From a checkpoint of a small mixture-of-experts model trained on Wikipedia: a softmax router, a variant of Adam for the experts.
Below are experts of layer 11 (counted from 0) of a mixture-of-experts language model. Rows are named router (the router's row for the expert) and show model dimensions 112-223. Each number is 128 + 32 x the weight over its row's rms, rounded and kept within 0 to 255. Numbers have three digits each.
After each expert's rows: a language model's description of what the expert responds to. This comes from a sample of Wikipedia text that the model never trained on.

# expert 0
router:157134111133096146087190102151165091113095133120127165163144148103147136059145090092124144166100088151096127093181151076097179110173100119159078056123105184157092141094118101190138137135091080104162125164163098155072144112078176119119100102100043073122106174088107095098154138171142132138127130057193159096091092123121074089126131168163
Description: Function words, numbers and units in census and geography text, such as of in racial makeup, /sqmi, Township, municipality, rural.

# expert 17
router:138128131188112200208183108068144121082164188062174160200067149104149166122147093129125204138137128179113104085147074106134179137138108176150054171113171149178146182107170117147128144169152149119084098110152090102112127120107122065130168106133153068137132122129171182171147136105116123101148103112117136121107087181157082111150121138128
Description: Month names and the of after months or seasons, like June of that year, plus digits and pipes inside sports tables.

# expert 4
router:147160117107128139170109104110176109095131161086093132087154101184116137120156145125150151120165080214068130091155121075104139072080161165148121050126182091115088127135094122062117095140122138138153099130161151151147120128109122151153135122161121196103100097082144128102135099176178110082099086135139113148092101090152116182134091101127
Description: Nouns and their articles in descriptions of buildings and their parts, such as top, tower, roof, brick, doorway, Street.

# expert 55
router:084102125086132137131079080181150155145126109083144106162099066109112143136228089172073122105118150141095108155032072079105175159148116121108092139173085153115127154158161105165091121096091153106128111063108177099140115105109152119092155103098141132090169154144136146105125156123147099134070128116096109166145125090102184112138146099116
Description: Word pieces and words in French names, titles and places, such as Jacques, Paris, France, de, -ré, -aux.

# expert 10
router:115122133137054047128132118147124073151126105152114113058121115151150138109182120141095139153100075149157097147121201151088144122156174186109149113143110125103120191139111098131129090120122142110147114122125076133118153186131157169141119154121122098142144061108125165146165103112121144171115088109110128151119051073142145106124127140142
Description: First token of short cells in tables and headings, often capitals, country codes or Slavic name pieces, such as I, Bar, RUS, Early.

# expert 45
router:098088118163117114137164159145176091171123150117141188068164098155125139119156124083162098113057144159121132121183186149071105142165162122154141124111102167073115127072160088079174145129129165141141156137109104110106103130107136110180117124116091107154107160151106109116139107076145086120116099120106146094188143104091138161112149134147
Description: Dashes in match scores and bars in sports standings tables, plus pronouns such as we, they, this, them.

# expert 40
router:096130140126143146099102098141087183101197103145100081124085102184062126131148126111089088145076215187095153144127126183171121095144151170168169140136173137168092059081120102143147091150133161105129164110084078144154134132173117209065105167128144095125069133124137123128170111115120150094122154137161108165114122132135075099154115120081
Description: Multiplication signs, units and digits in measurements and technical specs, plus chess move numbers, such as ×, mm, slightly, smaller.

# expert 47
router:171082144172128123132143190155109171142107072196089165184115109136130091124146138127116132108092153126142102064116106168189139091153108092114162148135204177169119135104155104132112128116149142078111125133127126105138149132138100085087066142157087123086126130101138116147111118136103144115170097128207097180146083161104148145114128166126
Description: Spaces and byte pieces of Bengali, Thai, Cyrillic or Arabic script, invisible marks in coordinates, and spaces before numbers.

# expert 53
router:126122173129115054094141186144162133135090137155163168153079154105178134097158152141146097083116188123139158122158159094132095113161111071146143088118122148155149092134204168173148127089158046123137125178147156116113112136108158111104066174073088138108138084169133090175165132189141147127140111153175135169156106130116085139144104114105
Description: The of in institutional titles like Minister of State, House of Representatives, list hyphens, and Cyrillic or Arabic letter pieces.

# expert 23
router:107155081165157070102133100132101115148121128132118103110188121089149117088081168113118066149183127089124162179117154131168134125165137132135190151148136128098112137120107154111182126160106100133152099143127114133141154124143117124173074133052073151151098183129188088116145099096135121096121158080187150158097145109061144171125172096159
Description: Sentence-ending periods and closing quotes, sentence openers like The, These, Although, Because, and year digits in asteroid tables.

# expert 16
router:202106057090096153147101142122139148110129199089077128098146158117133128118124136091138134130177083115108121126121122181101114127189117143080162113158128086074157126122131151134078128065141063174157091114120218139114140157103173106130121147119165110142063104133148147116192142134163108149185109111127127117101165127186098170098169164113
Description: Inner word pieces, especially t after a capitalized stem, in album credits and name lists, such as Sound-t-rip, Tele-t-alk, Az-t-ecs.

# expert 33
router:160091128113079125140104118118142103087108140143156100075131126171064103133082051151102101135111091143126182094157115138094113149155137138115117090101144140123140157115095141105095144098080105105108064125103152029140124129182056150157178109163146093067097164095065141141092131115100122143093193140136132107172164130148162075051144137157
Description: First pieces of English surnames and given names, such as Cost(erisan), Mil, Kn, plus currency signs $ and £ and cost.

# expert 26
router:097142142158098205080119102150142145101168114130110173135141136154121107145201171058099163112058118143163140110136136131151098131134155130141050172092125156137126206168137059126099127168161145115127102122104163106091189062108142199138111098127043101118131111114133114136091090124130137093138047109126158144119118106115127201074103117154
Description: Mostly the preposition to, also in, at, from, into, and vs. in sports schedules and song or episode titles, like City to City.

# expert 9
router:091161188113065100132135144071075061108131108112098102113136149076151126145170141146087137140047172152116175147160196127111141092112118096157109146129122136098131088143151131180114133166131160074139135093181136158084186121164132100105183111177119130078197073144129182045127149110056139160130227103155111126139139146131074130090123090194
Description: Given names and mid-name pieces of people in credits, rosters and sports tables, such as Ted, Jon, Nick K-yr-gios, plus spaces before table numbers.

# expert 42
router:194126101120114179121141138147097143140159140127183191183137128107105100166119178142184104171158096126093083097195142078140131134062109140115125090164092156134129098093107100125187120162060138113096111106074124138078106105137168140168148151123122078107082087153121148118090111139109144161138117135154118153166115119140092133140152078077
Description: Common nouns for materials and goods and mid-word pieces after short openings, such as brick, stone, wine, steel, basket, roller, State.

# expert 59
router:104122132110111132046165117153112113158177085139111163114140093092073172152125152117094104183099168127154122162116137154153088153078126118133137106141139097139164081160098115163118158115164201078181124155117088078156128156167107151119167163116082115088133115115137173123115138212101122075175107095093144110085107143157152108124096112099
Description: Mid-word pieces of chemical, biological and mathematical terms, like ulf in sulfur, omp in decomposition, ydro, and words like except.

# expert 27
router:096176063163176122121169169173133141144102103101134111155117161168122064100043137095160138134167090143148166145119169125073137153092106131130150127148133191178122101089087158125158132171165111173103150120171102141179097069142077144166140112218136087152127154142135160131136106138120087133114074221135072072170145110144084128117199146123
Description: Line breaks and dashes in dated event and birth lists, plus occupation or group nouns like actress, businessman, patients, workers.

# expert 41
router:195108121134157110097156146083125099100071122130137144105124141064113133125163069143160119085078135136081134132128061123154118124170124123135213065126159121079110105148108110121123147127097117111155113131156227146180110113117171135087078116139128135074145111129074136156168138150137160130165191206147084129112158146108119206108145113108
Description: The first three digits of four-digit years such as 201, 199, 187 after spaces, parentheses or dates.

# expert 54
router:161126120122197150120108167060212166153181135104103083164166170150090080106133150130165148120194137155127145163093089135118176186143121144117109041099154114164084173176138094166160151100170083123116092113119054061152121166091150111055157141113141132155062114132126111058115138120169109175123089097098089165092155109090155106145127127114
Description: League and team words in sports articles and game tables, such as All-Star, NHL, New England, White, table pipes and score parts.

# expert 57
router:114172101156176136155128148127112146121106129142124121103118094116172121136114112139114116121186106140097132120130111073179120095172131199126088097072134107074124159133199186197064094152164159213116061114129201151077141124085168132143129118114117149139142082139174143136129158084134154178111124099116154129128153155156124086135082159081
Description: City and country names and foreign given-name pieces in sports and biography text, such as York, Cape, Rio, BRA, I-gor.

# expert 20
router:124155146182116133139092158117115062120132130167076164138103069084142151153055157128113210078049148180111139143189099118084151149120091080153178121091112172113110111130155120081105128113123166139128098200062135134123109159056143137170080097086167074132087090136111094165121135157115143030093100114124091070134142124148179122142172153094
Description: Nouns in institution and place names like University, College, Church, County, Royal, plus the word law and the ). after years in citations.

# expert 30
router:077132103104121143171126130144150117180081174114179118124150088162141163110131089093190062113115127065147124147094117133118102139111091078106124118101106174091122126146162122141149132158111156129130133166173167080103155116123126141142154090093075149180147140078079143157096123182094088114080154207112151119101153122057174129160062132116
Description: Words and name pieces in history of kings, empires and antiquity, such as king, reign, ancient, Sultan, Pompey, Marcus Aurelius.

# expert 49
router:170084134123079082156107091186087053177073099161161146128104061148168134164156156097188139138125132103110110138150147155131062119098110126164141143088113141124176110115141162101121141100121107107105173115150064135101157090173105168133108123129098120056123125135140154168105170132082072118162116152087149139152160093125077097115122149131
Description: Inner syllables of words and romanized Chinese names (le-is-ure, Ma-o, Le-ung), plus nouns like actions, attempts, efforts, man.

# expert 62
router:127141169150103141169112096118148125062085131105166142147127118177138136103148142111090143151136119077175163183150157117128138133123108149129152153128157119125125112149106172116099128202064125155097115163181195136117100087118114136094116086143120198088153154111129175165153151106110125132056136094149086097151133147058151101137149137185
Description: Party names and first names in election and officeholder tables, such as Liberal, Labour, Conservative, John, Jean, plus Vice and then.

# expert 24
router:154108117159125165153096062112172090090126117110117046070074153099197114153142124118169153116150147159166123163156158125148114072121177100164112057114106164056170072162077156120188162139156121121099139192137121058145151142115153141150159173088176114129145118100119100152105161154143120130123146101098109146111074134173116146129130140119
Description: Verbs and nouns of saying, reporting or believing, such as described, stated, reported, believed, rumours, concerns, often before that or by.

# expert 2
router:089120110121187122091158115157149111185123150086083097163143152146143126203104127186090088118203179101123161176074140148123122137122146166110160182155111100146148154188060112105153084088091190146129111080134116167122138121147153129102172123112144119197203115161136044158110097124147155163180110182148144121097155085153157134088138113160
Description: Words in award listings and honors sections, such as Award, Best, Nominated, Outstanding, and the category words after them, like Actor or Achievement.

# expert 46
router:123163118191127142140117159186137138100105161113170174153175147121104143175134141085161119061136146103121178125138107143113145118163149165136081153141122141141153118119205112092150119121086164143171105134128152129145114102113139120119112119101092171179098150156135157075102109116041145135093163203116124094102123137141102110163100102150
Description: Ship and navy words and articles in naval history and shipwreck lists, such as ship, Navy, She, HMS, sank.

# expert 39
router:159133130139097125167104097116105086165076103183136134135062107079162131120131130065117080161055125178115116126118160093145109255080118121156161148136138118197086118149130095112154119144154094137037151154089127155191116152116140115080135086150137138133152198132145123087168065101084118202117113103068121147140121119155082070134130115099
Description: Past participles before by/in/to, such as published, written, built, used, plus inner word pieces like ing-red-ients, v-isc-ous.

# expert 48
router:114141139148073095135133054088114185129181176119162162111159220148140198134137112160182053145074143129144103149115172140144063083096089140101144146092111137179069143099065160059152149156126122116105127115149153154130165116132121159156079169142125151155083151101125118160111146113085109111185130115096128143183167146111094137149110037137
Description: Inner pieces of foreign names, especially Arabic, Slavic and Indonesian, such as Qarawiyyin, Ardiansyah, plus determiners like a, the, his, this.

# expert 60
router:208167095109141216085130097124072161105134106169110153129152142108101136180107110124143154123103129153106158080105120145110087071094113166100094171151085117130145149102151157171153118110084214121160154141116087094136121153103121124063107104087130135134129157143085068124132139177097081150144130142127185119117141062111114121126167115117
Description: Label nouns in infoboxes and list headings, often after a dash at line start, such as Height, List, Location, Species, Genus, Coordinates.

# expert 19
router:119133156115136092170128134162109119153139166129116051142132140148120141103121083084035106128049120110106079098072172127135129111116173122147119150112101053111064185100173136134078180113069074059041154165113123112114147088166181147140101118153133146134191115122128076111099121121096173141144074094158140079167163129124146114169105136132
Description: Word pieces inside Germanic and Slavic surnames and place names (-mann, -ović, von), bare spaces before numbers, and Grand in Grand Prix.

# expert 21
router:110109147128169172142129150163119142149134093168143109106138106147092120136132152089119133141148174086183099183165145061121083099126149116122159071127090054186127088092151105142149172148054197137140111106085115112126158148134145075152096156135125089103101091105138120142098159173136136130149115114110117138120130203155172148151153137089
Description: Scientific noun endings and terms in medical, chemical and taxonomic text, such as disease, acid, protein, -osis, -ity, -ation.

# expert 25
router:106156131132156110111106111172127109083190149105140096097091077116140139148072140129106108165147120136151161099095142129155102110126117122110145141115127176144161115139091154122096123148162187172085179109188138115158081097102114150117132111053129134077095183093100160120149175178133080182135146106130165139091132096139113132109136125156
Description: Periods and paragraph breaks ending sentences, section heading endings like ==, and syllables of romanized Chinese names such as Zh, Y, Yang.

# expert 28
router:097100181116129151139079126114105148161122159085139108119109151097203152121108118155129145144129114089160132105115119150109082102080116066147116117137059137107114150184159151076085139174146116145136182122137132140099103144097120131147064124083101144105143215092105112163110093110163153142156103134087102125184150146130215114174151137149
Description: Syllable pieces inside Indian personal and place names and film titles, such as Bh, Singh, -ata, -pur, Raj.

# expert 63
router:147127120075108137151105141129178163126173156127139124124134144117140099132149110183104144133179112094135121105135145150113138088152114115134104102140104092182202113101086104139107116153188123146125154121160188124165099133108122079135119172160119139067133146128127168120128151176147132122084154120127120145115164131100108149120065105136
Description: Double line breaks ending infobox fields before new headings, plus capitalized word starts like Rec, Dec, Mc, in place articles.

# expert 58
router:155134084139083139142185134125143144128171044144066133148147131102120156102173111128129219196149152114120094125116082096204121160150107187120074160143132123148079094189126122139100146115060113135178160152141090097095098178161116115129163115166151091150199104097092144110140108109195160129107134165163153122101113083158093170114082114051
Description: Colons after labels in infobox and statistics lists, plus cell pipes before numbers, such as Total:, Coloured:, Winners (1):.

# expert 52
router:201162114180146110085147166174120129123083122152188148086150129083093138159125093104114128112190091148114145166130196118128181154117128155142128065164123123103141091127125123145139096114101183141102166133078137126140142105105137138188103116163085096161092080135150117143124103093094119094155121110185130140141111161112099140138069126104
Description: Aircraft model numbers and military or transport nouns, such as the A in F-111A, railway, Highway, Airport, Squadron.

# expert 8
router:102110173110148104151096135166068151140137138143134152129102121168125075121135114122127138144102088116165081157101142135185108153094138103153170137152126183122101086080060136157142082144052135134114134088163120123182097169152102140150131093080132200135100158162136105139175164110137108093144163156123114094185164176147101098093162129148
Description: Word pieces inside a word, like extra-v-agant or tri-ang-les, plus spaces before years or numbers in tables, and words like pop, back, voice.

# expert 12
router:121135136182128127159131166139064160083147149149116168123118134195187095112122155155105124119119126115179121093150068179131190141118130139130141168100100112136139135147110117113124118143139131113085133120123170119128067160136104108170135107140150217121170164135110129097112123114065072106127103145132108128119075060112122149168112124098
Description: Periods, mostly decimal points inside numbers in tables such as −5.34% and 138.59, plus initials, brackets, spaces and line-ending punctuation.